config = dict(
    moe_layers=[0, 1, 2, 3, 4, 5, 6, 7, 8, 9, 10, 11],
    init_std_router=0.0192,
    beta1=0.95,
    beta2=0.95,
    train_tokens=412800000,
    dataset='wikipedia_en',
)
Below are experts of layer 3 (counted from 0) of a mixture-of-experts language model. Rows are named router (the router's row for the expert), down (a neuron's output weights, with its number) and show model dimensions 0-191. Each number is 500 + 25 x the weight over its row's rms, rounded and kept within 0 to 999. Numbers have three digits each.
Before each expert's rows: a language model's description of what the expert responds to; "raises" lists some tokens whose logits its average output raises strongly, later layers aside. This comes from a sample of Wikipedia text that the model never trained on.

# expert 1
Description: Pieces of foreign personal names and Romance or Arabic name particles, e.g. Ali(yev), Abu, San, La, De, Sig(urd), Woj(ciech).
raises: "'", " (", ",", "ough", "s", " "
router:505478485514526523506480536501510513548506509513526462516460533497541451461528515538493469542504480484516482500523514501526519521519532483525481530495522530455545520480486508545512489495518508504545511470498465462498469479521561518537543491477500509515505530532461539494500458477488493511512479510494468479496532507503458491500498515488484518506526504526511522477497496510445465485479505513454513518457501454516460512482474500486475488453491529508450490509421457528494491486513466508494517518471464480542479518495502491490462479487508519533532492457511476531474515512485529482
down0:499449502543493493494495571476503519519467490468526459490482512512526512503500504545516532526479469466511477513512482489536501507478519483474536487466498556500490470482507498517499459499490516519543545549488501471477492511488496504540484458512452528504530494497489530479464459441545511494561469547497518486498511509484486536514503493507511520517473534513535510506486469478440518535508454511464517486467510485487522511473486511468537524487505518551518490496483521509533513507536498471520484485480498503531467510495491516512488502501510504533486497464440493511506467518441480462
down1:486511490518484504500456466524520523529466520502495474495527524499497476532521534476500520477509484480509440528535505497520520518530497514503517479473495536489514441486486493469508476445503463479527484493495520511500482510490488493544498473463491520485520514506529510508513439466487503503559479459477532480548510537461509492488504518464515538474496517458520517510494539526504512537473493499490503476518522436502514484515494442545457535499499558537468529473481468465529512448507506474521502495484509527519519458488533518545494463502472481486489505519530506506522529501500535467
down2:453513460521473520483507496485522521525494500526509434482456489523502509509549490498513477516500487526491473462483539512498488509534507492500471541509508464481518529499544536483481536455489496530489442556546529482513479507496517546461478504477479532512471510491497573490494501490543488445516521512503480524503455474497494497511479508479538479474473536524520519473512494505506485509486507495475540488508519485432506501478494497475561509490518537508470533470493499530496481494489538531471527486501517555443488527491498474492453484544526504490507481508489487496484518503508521514
down3:489481504528495519546511478508498607522551539535510491495497494508489511526496494494497473507494519479522522453478540507516526543455506482474518486514492485454487519498459469495518464495512494472475466480491487461490478528494529525554535501514506531456470499518452529497490461515489536490507464503523538543476471543501500502477465514470499490494554508471533508487488521504500479527510493475498468502467502487509519523535494521480477494445483471487445508482459465462498513489528518501482524462525510511490493513502475555500504497540537501525488478479509502525497543496488508508
down4:476532491508530495495488529480541514492504517539509465521494485477500508443483447500467533540492505494485508459462521465546499519516525519519493477494515526516518506518513519527508473481477495491478450523485472459495513503498479494475506488522511535497529542492484512512469518487515496515507491504501524489486434501539480538494515521470469544509497522518419500513486486508457516515458498473497501518506542530513503519461492474464508495480498484549492530498560542509519531485513576480516508481539507475520469537494495441474452502491477503481500477506464493470529468512478525502
down5:512488498508509453447524484527460480534487522488525482511476557468474522472517503505487485501497501488482472438498512508522553501526532495534491499527485514477526539508513476513534527503456434502498519474487425491523445480508516497510518521472512475506530523524476504499529527520482508534535482516510479461509520504449514494501492500476492538481548495509476544500499507494464459473508511500521511498507537494522465503473496517462481465482476488450498541454456520528520486552511514490489517516478519473537472519510494488528464523489527528502542468488513500509531518536490494496
down6:493486493491496485510468512488509496541516511508535509544500502498466491477503438485553486487446497484482527511537530515536498504501476447513494521489487464517523470498494472493507483460494449457454547471492483481534536513504522467492543508481483474509500494520552510510512523458518482522509473498518469498499534537513521510466473526457499493535492512495502509526521489485508476490498451533466482542500521521502490476480508518514492528524483488533481501462537519484506495507495483475437480464470501522533519490525504544492487489567503474572553490515495511492469537475537493514
down7:461541502502485455522494507530487523477470463480510535476522520488513487496494507457503529492516499487527481534495468544478497478513475504490482483534529462518469538477486470540486497459474513517465460480509528505486519541471499505522452459509461509512527510505507467507508539491521498509488458499492502500489509436478574505492475528514508530483492457523503521547493500510456460536500485522497531506506469484479537469536540517447524503521515486530513477498507491496528502501471490482540521520497483451513484494513543480557512474466491509455490559475507480527529496486522514515
down8:468475501487519459461439524515546514513579519467534465512475528471511493525526500523523474458517487488533484486525491505497481493474518510522530510546507453528527500494468506534463542491484474448528551499454486487512525508473504535554510483499533510517525537488497513485500515504477440522473484500503501497499488508457469546488481506478503489524508445536474476471512501496491474502524510556519521497482519496537526536488469493509476481524494506488498528513488471482513487476498484506473523461491537491526510498479501503507466470507547472516506485500535535499484491502509463448
down9:467518479500511494506477518494467487524519484490515507493512535521531483520498499514546484520476498485471524461508498519487481532495465496539503530498471472478523510470492501518525516464533487470472530564522527478525489486509541546502528518496445503517499478474450448498541552502480509482481543485478443510516501518491524534511453522509516519525479498554464510486500470491522526489513495497437488492442477502499476492525505499492491527511539536487516511490476526503500499467511504422455486484512477509516498530490470455484531492546474491517499535474504519516466527530490497454
down10:491493520471484537464509489448499493495540507517492459466578505510528488522527509524518506502525490501435493477500501554484532494493513507474504516537485511538534546507492532505509483488452519517518477529524522457525479502539505475508486484531499504505519520518487496523511477535411443521503488499486492513507492512505451547506512513508479467504483497506505499500484463491482483492502525476520550506453507458500526467504510473510534473530480437447519515495501495482496475495508500497469500523517450542490478498452499481508494526494497537476512488438498515503484509519485543496
down11:520523476519540481551492540492492518479514493503446468491519477501524546502505486492468464501500539501435510507504540500498494492520516474529477505488470463509487489519470493485532469521497504470518483478465542469538532523506468486488496502504491504497494479545486463516544505536516508547533473437475516477451503535509541510505498482504495481523441494477507504521499514539476527454491532472557498508433552514513501483485490522526469490540481479510525468490472473476540509481480513486510505501517465500504492490511489451472524499501491486494520494461520513508558488531516471522
down12:514493494455512484482453528518482497472508504537486497476534538470506541544483480444457531538529514538505501503512446511540483483552517527515500520523467522492494491495482529474528516514545483486521472517512490485429465501489489539511470528507472503473502488479511516514436502516489508489456481506479477473483477473535533454467537484525528527454546507519522520494487488504487513532485528451506458492518485482507479486527490520479528515489514513498504519550474493497470516473504515499507464455478468517503556507537506506523486507456514493530499501545503469491494520510502521493
down13:507462477508482549499470465424453525535536492521509459454521477457518528556455498484489512495510485506489531494526525529529468480483525478499511528496488489475508526511542503495466519487481512456505466512549492527496521526482499505506497498469545489516466505523501499526550500480501484418455487477505505530522468516520510486524507507455484519495527469503495482474496501433486524488516499500496499541502525488529503527476520519486513475504523505502522523516437471517537543485508492514503519505500454519522484521461514483496473529508484500468510505511487476536501514539505534460
down14:510473470473515511550446521527492436505496547508480534530497528512521497487512509504488524481505497475504479521549511481510450513506508555496486490478481526489493498496525502460517528468489531498505556519502514507501476516471526522493495450482470466503535504521490552559472517500484524496493496480499509541538511491499553519471467494531489487456523500460551488522492523488471488504465524518481548514494497462430491519522461494532502530488483489513474511532464476491483499455506533488444530483531502489482484492496505513496433549509514525503490506480513492508506465495502489509
down15:478480500519510493446515482479508487557530505508479460485489500480452548517505530512506493494460514490470512491460495468514504489529472523514489475538480466519501498512526542483489493495465482507446536503496512480476493498537495474480450499490483487532547491511487507505504509542529469491503488506498485529490495482538506521508490552529484470487475492523476522521530476538498510450462473494548434536493497475521532493515496466493460544537465503508541474480513492516524508506520465493529494468530489494522484505467510483513505527530497486471604527491523493497511484506503547477
down16:485494528482474501499522536487519508492485510509491511513496508503555482475499522509513496495492448476494549511488452491506538546563515528483509521469477513499524470518483462488490464502499488451504560495485479530496491507526475493514546509477517490509511473505493527467533533488473500468510521460460490502442507540497475540513559463489520561488514529527489466442503495482439484521475474499523499486464503486492530482489490518507516515507474473529526501485524480508506492491501447456487465479475544503511515500564545499489504495530511495496514469481504477516533467513494486547
down17:465493447494532525480519485557511481515502487454531533462521469517451493554487502470485485486496470478488500482474501491525486524505472543518467491498525510505483479514561498471520472506477506513494524486506453506533483496473458517524485537518513481518508483491531422513517543445537499520511505494535521477455531520501495490501492529492494485478485480485426517480508523505482495481526523477509512508518497516529518553532505477491516498532486475488517556488539503536523529522449473467529473514505501502502511489484508511496510493476474476478458520472523503482503517533479485559
down18:540463480501487466471534513485490510491476547506491496512481476513506512451477474440514503506506523573511467479560497521509483556454497480496485480506492535488497517504535489555494517519460519542519491554537475499494502505483534486508507496523512493498502576509506518525488511518443464485459479536439539506485503512513509508518454501486513464453492512510499523505494491519521485467517508511519463496508511490485484472499516492488508526491514511487486504498500460495463494545458554528490519527493501484499464450488549490508468470494531488492537468494531466512504477491489495505
down19:533498498570487464512494529491465516480502534509476527474488524478526456528493488498484505434513494473464496506476501420557527532475477500470481508510450487507528520530511493527504512466492478532481470521549508477482513530509525527552481517490506474508525477532503508534479513525505491487497526505484532485529430523520519551522473523485481543524554500512482487488520496502509491506422478492475453525496497485485478497528487467490489484507514498495515511486491502496511507482479547472504477466497487509501485501465532498500501475529528477494474501494531477470524478498561484510
down20:527463511537500470545507517507462484501474545452481500473471441488524471516537464479488482506504509529509519530463479515491516504500526483534460497489496485478499522493543461484475482466504518542508487530511513507513515532511498505508545477535497457505473463516490533494517541506481449448521497486529514454552486491500498496494514489521486526487498501508494494488512535536502507470491471504513482481516513475483491530519507480521488530514510458513533526461543505471567514519479535475485498520484502480515483412539492492485523503493462453533506513526513485463470463496473523485
down21:493487498493456504485469487524503472506481509535511561492521464473501556556474496478526545521482503522526512528462494529508480554516469500414533482501475476541460470531532514476506503482456494519490483495480494517516451485512489504528482439509469519533500506453507454496507491471506506525514523516520475525488493444497489501470462505508510506495502485517514485487537513501503515571536519464534521495479470485509526501522478514498531514510515494511549496473481522487486468499491475490475475522538503470499509527529564475497521482488504510520455493512514491464504529499501496525
down22:529446512498490528529496499506484470476509443462483536526550455537477514481468488503494516503495494481519470484486451499480474514549479487531561508475493521497458494510494496497505507531493443526485470457517468458493547509527509522486496494508488513495505535509464509502432522488499504512470504529547489499504481508494514496475513462436539496502510494509524497533505478469477538529498486529469520531517513491516496511500506517483527515467509499490522516496490498484500509496462492520484504520506535501527556433571533498494546527493506562514476492506494477494521500470479501537
down23:526495525454471541441458481517524497507506487470503500523500468505444519516438471459471499464530530468470480512449506461501536500516482490526501505525472497507500519482508505498492515485497528529523476487490478532474529506538478453433483541537537479491496471505524466502499519482529497509479540524504476501510518473529494508510488499589513502494500505509503503482498501474492494483498494496498506542535496525500493458498504459518498507545531515490506495502508500485490517503473501542510488484540463455519525511472521493548506555470468521516520498496513489527530444517531506448
down24:480482483464488487506495506496500451510487497525550478510505498490452568464461484491509523510465508505489516504502475498499526500477523504450544474440506492552492545507539457489531515477496504485478515508488461526489502470519469480498530514521520548508488502522492492502517472479467455509499503491481511493476449497496482483505531510508531474508511504473477513486477494486539472489496525464538502523518531530506493487487499433525527511496531498583445507474517546483495475494501513481533513477526499569485522547497528502535527497487546514477501536481522526479523482481502521487
down25:466484496534529511497494518564544486491511469511522481503506489511516479516532532467522507505476496515518534490517501537503493516492542489474528507523542482549486489496547493505520509503524541457522501517442481521527527504496495484509486489496438511493487481491482481521506520500499457478430519491516480458484529507455491495484450521519499487508518485521487489497506547540491508495505500521519595529507512491508497496470468507520493480463506442477501477524491528497519488496455530485429501469489540505511463505488494455519510474495477542494500526495461467503486499513498500444
down26:470497497515503509518447516499490468516511497529506470522480484488520500533491482448524508469511544477427528493519479568507500494491514451476467453548467484488510508535471522511544481483487499488504470481511499477539509559534491487452518511483504506518464517506517476498501492517464511486496472538531463542504481506527510524521502517499447493505476498459507507477529512468525535532526495508501528549488520501494492489494508493500490470510488480521503497500501525477494547464489493481452507505525515495543446526493399487504516526500538488484495504514503500533501517455527513501
down27:477517501544519480489504463555478496497484563516498467449523500526532490466517546500469452522491521526486522489549525479500512469508505533504498501496486493468500491494461521501510523551498504506504511519482525476491516486533517476514497508477494468485526442497511523515497488530489541474515473477493504485484465495494471541474506425474454579475540501501486538506533492524509507506530473476499512503479489481514511487491460492484513483550482537443475523541520496477505494543496509520490469517491479512521506489480544521485504463496497476470493526509465539497487559495484529473
down28:464545498507509499494468479460493517490494510561424444461519486536507490519505501537507466527462528493474530525514490532474485481498525461501471511449491534484504501484483550493500527500472503480476484497507527469508446516500484483485509489523474496473535524545484524535530502525499456488505511512532511494508490464528521529518520522484499481530467471505501509475506511484515516452485486566505526524508543484524519460490509477493511502511510465516504471485499493437532544476505512454504481499545497497514475513440477481465501492520556487499522519502486475494494518545517517506
down29:534485477521534475449521462482513498481509489516471544540545523466456530541501513515479539502468515527507481490476521461509511486480530481447509486518474501494550529480511454481443494495468471453506493488503509482522475491528485484535490493551484510488441527516514511508545488478484514487518518477487479488563496452505435480521472505507495517510468531509504510483512501544501484498467513501523547503509568475472512494503512466471513466498513488512525498488523524519488493472490508499506526484503491516538462456503496521484511469493512499491498520498563470510543500532527499482
down30:486513527529455496471506504537516496467481458479505466523472500522494521516471468493514475517525499485484494500501510517496506447525486536529488459505491479526496501516479542493523501528488486508543486488499499511490439512489481484492473474507457530555487514546501486499549479500510491492543491461539539523455505500523489515487514525550551501532489492492476488504499549439523528486458503442538505500517516533456518528479496476527527489533513508470490508503501496470520495476469469494490495527544522537465505478475503544447563504492473498499506546499481489501481447520507502497
down31:522506520524494494518512456522460494517487492481537519476483507459478485529472498504480509555505483503477474514505496469522501482503521487504507541463521483468501554485479437519535498540495501500504524532499502490491466493533519492522523547496530479500502511491458480459479484486520530490469486479540503483482497475502476453548509496480502478506508500487516499507527509493491508483508525534514507474500429493490463473496482537482487477476524553471459532527474508493543541529498449484523507494491495500523539522517538509501503495503525502581478534426528501572481495519495500481

# expert 2
Description: Final word pieces of foreign names and taxonomic terms, such as -ia, -os, -ium, -ucci, and accented letters like á, ņ.
raises: "\"", ",", "ight"
router:546516521494502506482502499516476504522473519482512452468514490470542482478495508487506469546529487502466484479484477518521514498520507458515501506498498473485524474475482515505549475456527492499527524510560481478470496509511519508494510510490505475490466498508475507514518519442467504484524474512518555459447498518481489484539537485506479506532508524550494505509528486474503572473486496520468511483503498500504509486499489488528453475454534570496514514531497515535553484518525517494533482483480495486568505448492521437481487495496492512554510487476466491533514516506459512521
down0:522505496470460476512499507506457504464494515460512488515446493489473468489548519488529507507467508488507533509522511513559528455537457496537492456500489528503546488488521519457475498495489503495496484485511488493469522502559502446469475507528508507497463494457518479482522476483561487528466511536529484482478486496495438553458516455503492509546492511547469495461495502520489522530509465496499517487532495555495526511507529474477514497492488486528505468479526497506526522554526487503522529487521498488505491516555471498462455506476470497481534469493507514492520507521494517501
down1:539513520531514527495496497468483504513520518507490515489484515507533556465479509488484488546473487496516507514446517487527473494460520492464477546469537470504526488490496471474458488465528509498506461482486444495505502526470483484540488510528505475479480451553516465505540467513514538508501459452523502510464480501501504528472507499541493492508501519464504490544448484503454499467510513495472488489508526478492505557457529535480531509476526497496520536498523507514520544512495484520512491500527506474507514516472508486473485492478497550486521529496479414551478516480472492518
down2:523478471514456501490467487478490483472521472510522481517495496524493545460466466541494539479513478514545486487530534482558523474483466488506479526482519481500506481524483507501474475445473522463492511504496452517534533492478469517466510495498455492493463484481540514530501502514507511542501521531527464491510497527497482472514489541515463512533488513474513502508478485510512505516497507574532512529514515496497464534513472493552510502475562523491532512540494484521522511519520440488515488513515489522442520515517474489462477517452490480454502518475470522520456500465510514480
down3:498486461511495470535517498521487461528478482510547496528507532533473501459505507467472545499478504461511476539503480473483515491461496442537499524476528493486484495526508443504495475493514534512510550510500491482459500473499528532487539513489505519506486469504522490530497483502494485498497536492520501490534503505491526482508505527464491504499456507498479539562528499516511496526483521503512521476539448502485484492468479487520539501474525501480523497493486477560514467560529431513489522494452541503518534502540486511479513477495504517516498504437546495504467468473504467556
down4:501472495518531501512517524527510487509540503514519538520470529528466496506500490452537497512483479487525474549516516468476507511488466511448559516491525500508499500512490476493504498474525471472499545485431510500467513511469498489487505505506475490494515501524500515518498437476483502490494493517473519455526507480506490537490503476499543498496520493500455501500524498517526475530502522502532452456502523518483484502486449560517526494485422467485482480488536512538523525508512461519498508476502566476462555505509497501558506489521514501460441519523509459496502468504516468511
down5:448500506476507509500484507502448486542520491509527477511437462532481496497515489450515495520496532540511491525570515486488480487480474503477468516454514514511462501505516463477477510526529466527486500486495528514493503509464520481505485517482497524507521476462528492493496511527529533501521524459513506509534540463518515446458535531527537509492501494512504531484505539520539496496512513495546481540505515503470504473483528508500513550430497502477468473484523484451514479506553495507511526501515567507544505507487479545500517496508506462510481502493505484510494475444505507445
down6:492495476514461522522482530507519491515464441511466478489514502513476458474518529470488484503437513452462509550503467439517509486483515491495468524514508517475494493509534514537509513533474474525527506518491511461575512464511516494443530500485492507551508507526526505474487487494484525490492525474468523512469547471514525479509506490515521453499484486465501507501471524508525485496458537490544475484463482471496510478491497524520494491540487477533473525503480541473460459505475497528521475521525502483499568477549513523512531487530509474487493499518543490501518518511495506529
down7:458465537527503487492519475449451487495494495543521500488478519476491511516521481514483538494495508483534503493495501477525495519495527494507511477442517544455483501493529509533484501498493491477497505443512467499517507452504521485526506480500470511477468520499510473491456494493558502469496455491511566507527486507542479504512520515507472506528512509481460544511523497447518535502467560483492507478528506530493543516478545516483474510466483485559577464476535538485521510471559489512496510533527492503482502473485507487474488508504498520454497503482494500502526469512526475476
down8:466480472509513489482466460521481502528495521518478569465530501465489507513494505496484529502507522514561494454504488523521505486449460483518454460498502505498495497502533506481504489495508493538510460469529509533512468464491530516499553494504469501536528456516521498509471514456487534528496521565512517534498498458503502523498504427537504451455492500500516501507488502503530485547487505473478495469513479499492518532528495502514468532523489468448496501535530458521484541480508510467512507486518490507521527474468526509425497511513489542509485505470457509487512516490505494487
down9:478484484499493517531486545501497493458504488508515547531536537505465500486506501484479502470541507551518513532474484494512502476485459540479469509504492518495478493537526491499512503506510493525471482536489472463557482531501470501523484478482488493516475487529491491471473515529494521521448520502517567493509472545484502496514496531474477501476494537525520493510486482528456547511515540474499441487496528457514507555522527474517496502524486445549493513495527454533512458477455494515459515488489506491485473508496491476489462522485515478531494543493467514451498490464550467494
down10:525467479500513490487484579550486493494491564490493502509531520450488487515470490483478484511465561527517539498530467489487483502520535570464470459510498526491508492464514489471458505482521510485525526506485514531503510523480499506483512492511490509513509505507509540511515520488457502504490474499496486453509493471522483525474476447550480509499513482456468495469486485493514496482553504526461489452470514505462487520505508469523457494512498460533499515502490477476479504510518523511532501497483529463511479513496539537540515437494520482480503528509523538510501486513574503495
down11:480470512503525490516490490557512528569486548481536465478489477461505507487527503537526475483474479464488546527526568484492492511524493509501480499477501431522506523445533511498515501490479509530517501474490523505505557510493493465518517515478529476501501491488494496507477498530535471488577453505486489509532528480508499513495517461498498486540495467542536547488495472494486506483532488521466538456457470496471471509499521487500485503492452508501484482497501500527480498531514486514468498499486513484515475500457502471493514511539518475544488487554488518549460499512494501467
down12:515510480437497519455499516463493534428513485505476477480488495507523504490474488495463480456476524493491552508505496521502490520515500514498515503505504508485506487523520506501462475482475530457509461484511502495528485517555463487444477531531499462491494462487490500524532529508511470521489504480450514515492483484483490521500492473518488513507483533488499493500485508542472484516507491462504497534502575533521553509473490495521526526510493490495522507515573500512535520518469530500541515475552472519505504502496479527462486451472478530456479475511491473435547536513492529508
down13:485555557492484532513483506498490482502443487483475465498495492486513489469486510512525512478508488497507482489505472517539511536515520481552483528548492507500498469506484542491529464476534487485465515518474490484538494467481491528537529519492491496494526504516496512501465552512495499474520523478462539470470517528472483522551472489481456519482518521473533529468554455484461531499503491482475532479475490484494512542493488578512514470516487485498515504450467487503490516472498493484470523502487527525501508554515488443483462499535551501499479495488508532505488473489467541529
down14:503502519484531481475484510446496518519520506515465428497510514481514490546478533502506474494563514477521505428501519527516501517522437496502515520478480493480500474483508545494506488500481507502494466486493494468520481521498513417520494502498511491515506496523440489532488508570521457544470491503489473498485458507496475511498506532529474532559533509478492518509519518483455477505505475484489480520490516503476536529486494514484481511535513542521499544499518495480543500493500462482523493460506476514462469531479503489523459523491470529562515470507504489511506509509487542486
down15:529502504525487498517483480523522515518508478485459592541470496526468513467490455500529489486445462476489473496494521459517491540524477510479514484436543481485487515463529460521439496436492481475468523523484509500530513492544485527485513508486506524488512514529492508468513511494536526518483518504517546459527501524511467510485505495473561501514517503486487550487488479533507484507489527460490511526510474530466533512473498522512504462496496517485512501516518526488504490508539461490498498487466447487500518497508507479511493495501469520501527449491504471501511545497543505551
down16:523492482463438470522496496505485506483500468492480545522509509578509519473525506479514509495496470487508496507472535506484482506514505525459470465492460485498483513508533503488514500510528477514470498478496505493512517441526495483480477466498479530478491507521495465483520520487513533484476578485499511493490492474468488474490517513541495504507491480504515471485486485491486507528519473497574493504471526506482512489475504510517565526533494439493495525511529573499479513448497530559479502512491518529508523516564510531479453488509503498484484463500486475465556528511511471528
down17:508469511422515493523519479501486490501471483493516516504505483516470490453503500510432464526464493515490508538491473481512518473537553485507501537506535545509517514501518460482462510508545503478508550479505500482480513509493507501499530544503535414493478457468512515465519501519494463487539501452512458493497501527487478487499568460465526502536502500457517514484509492471489491508511485503480505511517494520515482518478487504496497451484469491529541509503528521518482501527559478526491490511493485545521535522527534488463533512556499498490497493484484486520488462509506489538
down18:525516503502515495505479501525501504486491493540504548518494516484489516528507495498507517499549538498459501509502500489489467487494510551482506488524498529518471521473502479473506483512501482522504537493484495534496490516548508507493525499515484478490472444492468499513463514488532548453525446533474480545523470483518513524547519451517503494471546515503474507509504523539484482500488485508518472532505560491508468487542500507487482492473533512517531534493499490478515445478468483522510466446488531501467518473463439552487506486485461505481443482510543531502537442493498455532
down19:495488537514495528445466497506510475472508532468486522535521484499530506513534541514478515459570536544490494559494518440525481499488497531506498515507476505522482471510528459477519512533521514486535470497499506499502511497509493495505472544467501484517494463528502525539483489534506536523496490539495483527466498482480479513487499512479536477495522490466498449488479513489475523520474468479502458518505484451504468502488516504498508540520500467500479519464513491523505498503450477470488554512474480586512486482444508489453487504484458492508511495486557500491479529463521503494
down20:506523496511542525475468529456495541515510455565499489495469477523508494530477510487476486492453477497498550467497522529523500430467495535494514477548485500503476523499518479506505494507482480555480457498503523486526492472490494485515489470484508529508515481531465507539530452522492488548490520476507485466464485531521503494521458498486486503491463499487450493501480503518514510542493497494522479489466508544528502508513522463544523529500488480498503489464502514504519530482504509475476469478511486505473481530527456503499476508445542524474570522491523519465528498485473510565
down21:496452493505492495526486479511519503487484546532540460520518519510564492500476491493502498527510482505520490510543497458504469502504573519526492531491511504534499510473496480487478481445481523523556546481479501478496452506460497528501518458485452556548516482500457525484511477489501490449522500499521511443490512544492517461528466553517467520511499506488476519467464490510493503497530498505524508454501507505509549523522500506505484493481469510509465514518516523486492494488467475483474459486543503497511537502473516484512484461549505508483488520517503439498479482549502503495
down22:518527527513492433557510506485487461493472508510461491455503489496506478471491488510539510478476514504501500500496510543454484521516467533494516486463487510481487511459522501490540517469470499494543509515503483539467463511496514500469500495530479504504525546500483497518460517512472484505488511479534545491507532477481510489538488467488527457477503488485505507517536517534534482440473491494532479483537515460472507509542523541482529562472489543475505542464532498517452470533494513524514511515525453463552496469493532458511501496506482475520499503459485481479541492491487505518
down23:471495494490476497485484486483536569571514550514491453507513515527527509550494498508493514542457537502516507472509528483495528499504474463470484520490475503486487487504531534514498460451526503503502406543552513482519484490468489481466487536515535512480494501505503496469464516498531493508469501465519463484519485490514502475517538529555513519465497505551508489506503526524522481469481514522536500522495482513515496514483514486446480551481501474537466500460531492484496475505495492493472480528519472483476492495496514528511488497480456485482498454483507516518469499517552501490
down24:549530525535491472520516544461443525519436487489493523502543521501502509523468518499481544489504525453472496463490484542491477524490491492512526490495472499483478503500480495543491504498511468496497470490525495436470494542493518489501541557529533477527525508504494467529475538502525465537457514475511558500532531504482547491480533516501477501516505500468526471461523497510460502527483484536510493487522483483459475436477497490513538528508497483512524542516467492485498513532469486499495494508501462473479495503501519470478477517489543494487512531457461480489490480527514519509
down25:514510505527520504511468495484504539459538461520495487497462477525472508479553475448500500514494525489495502485479552482513543512510479494533488494547515533514492471522456505530474508467537507477496467480550500501502505472506498468475501498477461463501487534525497492515481479504464488509514503533526457509544517498510505477507492501482548524451495511470495453551438498526481559505468535497503501531477518482529534500486516498472519456450515508467509477503534492493524497518478539463513546497526529485515477515464503515469502521500477544489480457499520514450467512472523518489
down26:505518500506510486484526472505526471492534498498521525503503470509452529434495490514527476479510477514526489519531482497489451474482521502455532486527545514498482527511508506489474501539490537478485514493441511500534544476503511465537506510479518486536562503489541517484478515503497465513460542540494506497472522530517468528492477481491543459456493486502455527492465476490517512506539510555512446467468532530509540530481480492503487461490496477513522509537483480486478484516522489462476478518503541509510547465512522478461500499464474527489488487488522510477529532517507452510
down27:454522473514513494516513525517481547518470489516505478467541512463508453523533501499486489541493450499490564493494514517502526481515487477543539505532539524475535483519490519521567489480512514530506484511469508533467479463502530482505537515474510505479494507545464512460515558517510492503479482467522460474469492508522510500521498525505503497518499482469553493465495481507493496499506505459482500433519485504490492492508482455505500498519491529534516533511456543499497471507499533474491477524491474476541517479523469470495464535515478509498528493453480492466441539475465497499
down28:471514488516518519517531504504503506514484489520479463482481520534523491485516484477452472524512511499502514484536527479532506553543522467528510514517482515493520523520507533513491438455523496492487491473502495446500427535486528480491501495482487457494527520511459510509499494509456496449523529495459515419459511488513484521516521516460506548518473519489554523482506484487438529479454495509501532496510513496479535554539512548498487481509504532511489498478510449490524466519505498490474529508489499511548487545528502492488489476514490505500490474481513477475506489535455504495
down29:494513520564499493522526485472459484478449484499490523490534533478522515457484527520497487495491539512505529481494494496489458484477463468547469505516470516458467509486497478516497516491472527520497490483557503496458481495500501482516499509526523449516450489522518457495529507505499484475512520469483507528461495500475497496554467428547490484539506508477519541518531496462482514476512542484476481446518497515502516464515519448525497513491520522486534504514486488463499507556488551521505501508497557524498525496511528468478534524451527504528480511497517491481513509478495511540
down30:453491502509474455519520532493532542489477489500494508506492522504501504447501479495504467479474537526465527532488489467527528464556450498554484502520506505475465492500484467519455467514548522497510481495512526475492520491433503503487498508498592473538507495509539494497513495467517511504482520512513473497543474486482500521504539525522504477497508493487505481449479517461484473468479479495503489523533535503489479489511503565506540485532497509504485507501531470479515488526482509454530508516463492456525505497506479515492485476504499488566538488487496451507524503517512556492
down31:536536475511471490496453477504489495528515479484466550513461467479472536506492509494448541475500506493504522485538473524459495422487459557449506515565491495522493524499486474483530505524459491557503549507511522526544516541516486487517485529488528462536516522502509489487507462484538503538521506525498498506508493472493471506499499533512483511458497507485462498494478456512511474471465511536548509506533484480482480525490504486504489516504468560500501485485492519520480512474459503506475510499521492465511499477494483499469534519509513505507530505501501481497531471470462554475